Experts of a small language model: 33.9M parameters.
Below are experts of layer 4 (counted from 0) of a mixture-of-experts language model. Rows are named router (the router's row for the expert), up (a neuron's input weights, with its number), down (a neuron's output weights, with its number) and show model dimensions 0-31. Each number is 500 + 25 x the weight over its row's rms, rounded and kept within 0 to 999. Numbers have three digits each.
After each expert's rows: a language model's description of what the expert responds to. This comes from a sample of Wikipedia text that the model never trained on.

# expert 4
router:527490523461528475488453498492471515517454514490503483455479486508525498526493486477533510490471
up0:523526467508479518483466536454508517540536500485501472518500467469477487525505525518533521482552
down0:537467448497512503531544541529484524450501517511477553521512527478518485468542511502465514530502
up1:431504514490519510520497465484510501489501503534475491503520485497565520515492495507453511499529
down1:482475464497521483542483495519542494507516482525505518470490482558500510483510495465499509514486
up2:514452513479483547479463513463466473484464526510499512524502476454505534485453520536478509473464
down2:479542472502500499485519483410493495463467514487472527512514484519530485468486495511503518513502
up3:482487499473495490473570511471483441492461534464512499457519468520455472494489520513512505483495
down3:495476476497498481499520471507486529481532504482497534494520494499500498513489499500486476452495
up4:487477561488487488527484485487540519483473482452451487508477548551518481474507471461514488495524
down4:477543500458486480517492463503459525476500503546536509502532478468468510536471565473482480493484
up5:465486459495500491539566504506499512535476501455488518503474517484515507529478511545525476549525
down5:533503503496514542565525498487471484507527473504466515509512490513488525454461482474519515468461
up6:472527525469480515525509462539519511457490470510509496512455485490499542503520445501484487542493
down6:512488533521515499497518474558510485504469489465490579513519491517462510491435502518544478508530
up7:511483492506528473538529497492471485521464511501496518476465501491503515495525547485512462470501
down7:460493496509509482520483496535505494567469516476481517545473513521496467489476495555524482496548
up8:520515460486476502488535481501488462469492508495490500506572505537491544496549458519526543505486
down8:526526481486483481472457494503464517491494446464523467526492498544473505529517450559486507476477
up9:489472545480490474449514464488488520505467530466494478463531471489482527499502515502486504486449
down9:492496455499490493516500507461497477487497488493493530500519513510523556502504514501487475523481
up10:502507526497503511476515550493540521489465528493503471498540497549491530503497500493469468523512
down10:487488520512487475503512531507455459477480500525518513559474473510509491470517485533470522487498
up11:454510537475484505505522493489538538487501519495518524497502529514547519518470550479521509490483
down11:485509520512452517536470502520495535487498472492498438511512507475490512494524502516502507482477
up12:502477485523490498504465460500510510505481475498516521488473488404506538510463539561488481482519
down12:484525509477497529502493515511493482519512490481484498541519508485475426507493535536507517486520
up13:524505503496527539506503527517494541526500466505481503495548470557514486509479511511490496466494
down13:497506488509523476462534492481551507484490469462482524506522498515567499487523532499497469505512
up14:511475487485524508542507474518525515508480487496498501506558490525511519512460493487570557519482
down14:514517537511511488499518458488479513496500477480507523482499487455493513494508458450470515508474
up15:484511529512513474537476497521482471543538532513542510499545514523520524501521491497505517568490
down15:497492506478510506449483486549487520468503482503452436519481542470525522520511529540445521499533
up16:497503480515507445519446482501481502490488564490453502517507511497541499510443499501510562439516
down16:507471489490484501459500550556541515520496514450496515494447496502486493503518515479482491489498
Paragraph and heading breaks. Sentence-ending period plus blank line and section heading markers like ==, also mid-word ter in Interior, interlacing.

# expert 0
router:548503515469475495512525505489452497519534500505513488472517488470489556503525508473516460495539
up0:506504510485524467486488512470469483502487529520488496542498479479535475508481509492510488511502
down0:525518513502529465500464490472483494535482532541483520533485522500493521544522481483505499497495
up1:498464486479517514471549488520474511519509491427511533508518504504517540450540525475516516535462
down1:540497504502486495486534486515546518515498514512504503498500505503499493509488501501504501512480
up2:526455448496459492497449546468502502532486515539480505505454515518475507459497528482490466501517
down2:508509467505514506490500520506519495475489481474470509524531540503492511509506445579505511481428
up3:528496504492517503466474509463503518494498574467484497522541538478500449492495490500525514544496
down3:472468501486490492506484500498480544508478480522491497492522481487493526532507499475474488493528
up4:528474512500537564486506509513502486505494512473497499494510555486525481496550458498514477505455
down4:502455506516480511465506450476468461538486497493510519498483482521545478514484464497505467466485
up5:508533450535474514514530471499446478482475517528511503456534497512488496523520491515506458521486
down5:487502465491490528497472463536473561487493462511486541514508493505490445518486526477548528501493
up6:481492507474510480521510509485520506512521535483507504511509482540482489464499485472511491527483
down6:499467510515521464507476489515564459500494516485506521535555512510495550497515481492492456478497
up7:493504510476495565480493480508489503471528517494515505537522521486476518466493498498519509495547
down7:506496486503500479489549495503542482500500480499529518472509458530474469533489507541459521485535
up8:490494481508508527521517528502489502457468525489526495485455458503514493492509531507485493480531
down8:536506538540546521484560500517496478491497524494503519498535509521472488496495464461485525473471
up9:447502530483496548533485528527506497466511490480473510471527489494520515475503495492502466472513
down9:512496482500501515531522502490498516476495455483477563531494542503492488463489503547541528476508
up10:463506522462516488508498462515533486489483556472484433450505489521486467480519505503524551497436
down10:479499524498477516515458486472470470515504484472507449491499480468537490492477506506518493500526
up11:479518495468487470509495468523493543530503546482528513512490525532499495476539470519508490461533
down11:533488480503517505489483494525507461508474483514518441498510497503475468498493486501487499521520
up12:454473546507507468535525465520505488505561510475508516502503457515498500504499541478499512511506
down12:522480522458481485469485543467494465512503532506515497487453504485485504509504501503476528500520
up13:519493505512462502447498499486518500513555505540458512526455535517536492481492485515576520496511
down13:499478514509484537522489507464497443477515507532503480534498486488483421513561538485513518479510
up14:507506525478478518486505502468515503442473507480495443533495497511525489497538518449497494483533
down14:552554500516520542441540485484496497504509461508487461494513449501510491525469530492512487526537
up15:527466480490512474516484472469526487430516514527510478497446477510506467471543526486481528494445
down15:526509491483481474472482458486511504502505476480473482555475480525483463552510491506489507466465
up16:475515532494523523514530488482476496530488497501534522501451513507450549507531511455480524478516
down16:484500486515474521504463537488508484521480464459527497443499528503491539517547515541528500440511
Plural and word endings. Word-final suffixes, mostly plural s, es, ers, ions, ings, plus coordinate symbols °N, °E and table pipes in infoboxes.

# expert 5
router:523520498509483507479494525495540495466525528505513515504462477514495530527485471552487552502540
up0:557471507506530486499456539471497533507542491510496502438518483509542500552505445507493499465502
down0:481497503508514505498495475523529507515515482491509496484490497521544528497476525470508500557503
up1:517537528495513514491481478468516513520539547476481504524503563466528537484491519511514474471507
down1:442475514495468505511497486537466492516518530431487493511506493514481524521473493501470493541452
up2:543492504466477498459477470470504523480470482477493547493487551527514496517498500501501509483416
down2:572484483489468537487497509515537509526435505464490517516526506526524528501510432535499519460465
up3:490498463512499465511487518507499547465497507483494522520460536514566477510491509523517516516471
down3:488528500507518537530498478480482493531501479507497516491533447475511516504491502447547510496507
up4:460492479514510511473527507518437531444498473534543486531487547500472464504477506516485470516505
down4:480490491461525465491488534529507496518488490508494481457507498428459457480518487538465494482498
up5:531491494518452520503552517438493499521447477476519559480485510506492551512500515495526474551522
down5:482507533559485507493516491489523494533514490496508516518490497502483532492465528467470498497498
up6:542507493516509466528475489495551488553494512484491514478471522502544504487474471498462523531472
down6:486504516483579509478523496550495492499483508513511539497518475498516507459469483496492519478530
up7:470485478482476506476476511494518502477509502530493471521477519467456495523519519518507495531558
down7:483513496515462551476531515446505494503481500532498454476519531516531509494546462512518555558483
up8:503482511523487513523501458513523535458463544533511543493484502522521511499485469469456517470490
down8:498526502539495531491502536484485507542469479538488522493482482531507510474523511496511517495492
up9:487472506560465511500506479483479470480472453499491496498522493512494516490529511482504486531497
down9:469557469502501501489507515484529543459527468528464522511486467491481534485488494512500463495447
up10:525496470489545500447513452530473468508488492505533449503461471473508513494545517536471510473475
down10:503470506521478494502468478509518543466495520526495484533494490531483557528467507497509511469490
up11:531479499482507507520502534493500509519506516521517457482495513487493516446476490543532520513482
down11:514472528496516530479556470500481495511505543491496496523526491528490479477511525510513472497511
up12:467520495537498544499481479491468488512551479484521463450499511519480492531522521497501482530491
down12:414509511529487536530466521512461537509505475481497454484470519466482513491510564472465516533461
up13:522460488526516535504452493498470512490526521513496477495534509528482560517492543515514478475464
down13:438480518491487491541469483502528519495448473513498457503539499515519500491490482493534446493517
up14:561490495514484513526489519472472499516559525490524484479508487540466510497428527486505471532459
down14:518471528487490495498516461489518439467482497497498534460455480539548493495448477523432465454475
up15:499473508503506476502457464465503512457480497512529535511486462549514494471487536482484503501542
down15:547492537485493501474511504480495499530502488516511519449499478483430474506538538463480537514475
up16:510495493509454537521549456512493516498465472526523475518486531466488505504471511501517490489525
down16:496471516518533459484495497532478473466516494431469497469489506545450491519519511466516506464492
Foreign-name consonant pieces. Inner word pieces such as est, ov, v, iv, av in Slavic and other foreign names and words, e.g. Husárová, Destiny, Erevan.

# expert 2
router:518506479472480514510536480489528489519483452472491502437453496495482447507484507517495461492488
up0:555443532491522485517506509491510518502527504475486487471519494518531461495496501497504488546475
down0:511512485506534521498500501489476507495493503515502471480552479481474466501472506479463482493466
up1:496557493448501504469470520475534473513475487442524513498480495513467480497492485466444503453481
down1:531508494524481498480463514460485514508482488538466476551540472488505484503528530516499506459483
up2:462505497455547521498493494485521520519530509504491519503509492492478512507555499528531490506510
down2:475492507526519476513512517525481504459476498560511517498517474508509536494499480480501497506484
up3:478466490478470501518459499482477526504461520499519473493521465507473518541490471471485457525453
down3:478485492518518487517470499497534540503507476540552487462505540475523528545469486510458477525495
up4:479480498500510505506476470434511510492499491486492491518489535493529492498480473530503518494479
down4:496466485499502516493449510507482479510479450501514477517539503493523491516478459445545492491528
up5:524521524470509488499455530507498511457472483515486500516552552544531481428458512502529491501485
down5:505513507525498432469525503515521556513500528543472495502520489470466544518504516526495498492524
up6:475486476478502520495515516489517528518515462459498487491539517501507479521545493458525484484501
down6:532507460429542481520472524500483490511506499492492551469475503493467500505415493503535520474495
up7:518487492522532503470507488456456515475475508552486479487497550557515485468486525470521514515485
down7:513512477509495491528472482458524499541493508458547508515468493535503508538477480511540511505554
up8:487447526477482514506532506573507449506518501474507508568472496492518511489518460506468460471470
down8:488529430502537529452478474497506484477480513506525530505521515554495464509530459475479501479503
up9:479521528502510502514466473524474502491508526478503535499457493492518475500492533503522526518534
down9:504552480545483493536510498475492438520504514441542497484494502446549509485513492497495495517515
up10:533536481528541497519486538472508505469508485489429521459488462499499464472508502478480474470555
down10:476485483522495477552484531490485479462484498516511499528461480537481504466507508493513497482540
up11:472514478494536477503498494487468506463493504530501516494501523499522479461504505507513488542505
down11:491538501480533470522527510510540495485492522517494532497515484471499504500453485513480510515504
up12:488513476528534505461455519529467526517506524448510551469503508503509535509522530527452511499494
down12:517487514465512498536512500492525504481514501539515497513556518486531495483504444500453539503468
up13:547504490465498495522509531496543503486491510482472520474479509519501566480521543542501491523480
down13:541512526453455480526498532497497484491523497519536528500510439531482551496488500516520528485531
up14:497467484506518539503521505485533557490540490486523529513482510478540525538462487502531502511480
down14:508466518479445485499514480502501481521471526523528527500507542457523508519541549508526500520477
up15:487499525506458523496480490472497482502475504521508530535535444513561490541478479521478483492509
down15:505503514483489479459471502476477535502495493485474501509487525489482547503477519507538538481519
up16:505439461520486465496513494461525527438489515481502471523502500487535505507512503516507504516459
down16:501495463538499491469527511496516489497533504524504496507484508520522486526501506509487491566500
Mid-word pieces, pronoun I. Word-internal fragments like um, ag, ile (N-um-erous, syn-ag-ogue) plus the pronoun I, up, other, and capital U.

# expert 3
router:451545498496499515577488485535552484478480542534488516537550503496518563493513524463485462483535
up0:498466496498551515504489497506490525491531491464482489478473518537471505526465514518507485440479
down0:474500526520525523532523491491487494506472474520479537491469513550484483499498499543474525535486
up1:486516498468483503475479468487523517503489466446532512549464512529493527535451443474536519442496
down1:502493546480496469510483532528480494498473480499536473502481472482452508485469507487494523509477
up2:502523536475508506506488499505526513471478477454492489502466531543497499503519507534506527500496
down2:487505509525529513507485545493474493506470530465530509482528479494432508455501552473454491488491
up3:487509500514513476510499488493498503503542517507491506482509499506498494480562538512486467525470
down3:486503563519443531485541494471488497476503510515544543491451485475501513515522499486526465513459
up4:458517544519476530505489497489453535484434474501515488547532547496500523514466503475505500487508
down4:489520575523529478513497465501469507513458510461515490505551458549507510533510540483474502481533
up5:495482515495496464538513481507517461496506519445476505509515525497510521506467521451489465502501
down5:551519470505471504486499508497520485533492537502539517532475475509447491530512481471453456477493
up6:461487481539495468495490534489479443494479471467488521485540512496488519474502524540522535506494
down6:510506518472429475502496485498458495489512470487508493472538467524451508522509476501500507448514
up7:494507511499511479516535533555499558501471551525491502519487502561494526480518493543544478521508
down7:502486526493478494521495488537522527480474489501479488492501527472484498469582527476514521455526
up8:485500504468499491516490521516546509498495498468501454521507466522498485479487461539539526517473
down8:549496489541482504490496509473485480513523505453498478516533529490465519524481451531497502526466
up9:486479482506522501507468472491573483487432536532510483534489499497522520519533499489517497511486
down9:499497514494513520500513485521523509549526464531513516527444511475505529482512496511508511504527
up10:528462502506546505500487496523486499497494501503462487533570502518487478474492522526498483522520
down10:478471471504476538500501517466509447492509496474492499520549488522469480524481464517488461552452
up11:507526531504523556476494482504457487499505524512496519450538489473497480519487509517537497447490
down11:500481481473518539542492508500458441497479523488497471476461471506495501506470500514554509500515
up12:515502502485499538487486483521539471501522484502520529491511517493509472506488508493478512522450
down12:494477531490521450528492477491520485515520487502481509492539499535463486537498496475506518481502
up13:504499488487503449512501499535502504501569500505502483516474489464552540521579536495491505471542
down13:498513463487525538523530463463510511523523549471510532504497484464509547519498492490443470475516
up14:506514529506522528547501521517467470479522515499513489541485530503509529527473505474479518498489
down14:546480463489483502487548515516494496505534525523534506515525544526498438540520462477502499445516
up15:495468528509492517472497466494474467520504461507550551514531475493512467569481513528527454525550
down15:522474489460473511458505492501492446529519514456497494480501524509541473498507488525519479533464
up16:515506525493503546493456480487437554504483476467518510501529508515504491494495494455504532538474
down16:552503491480451442507486493473490483469509476526502523509509488480536472510454494509513521499531
Inner syllables, adverbs. Middle syllables after a word start, like ac in spacecraft, an, ic, ur, plus function words an, not, more, so, However.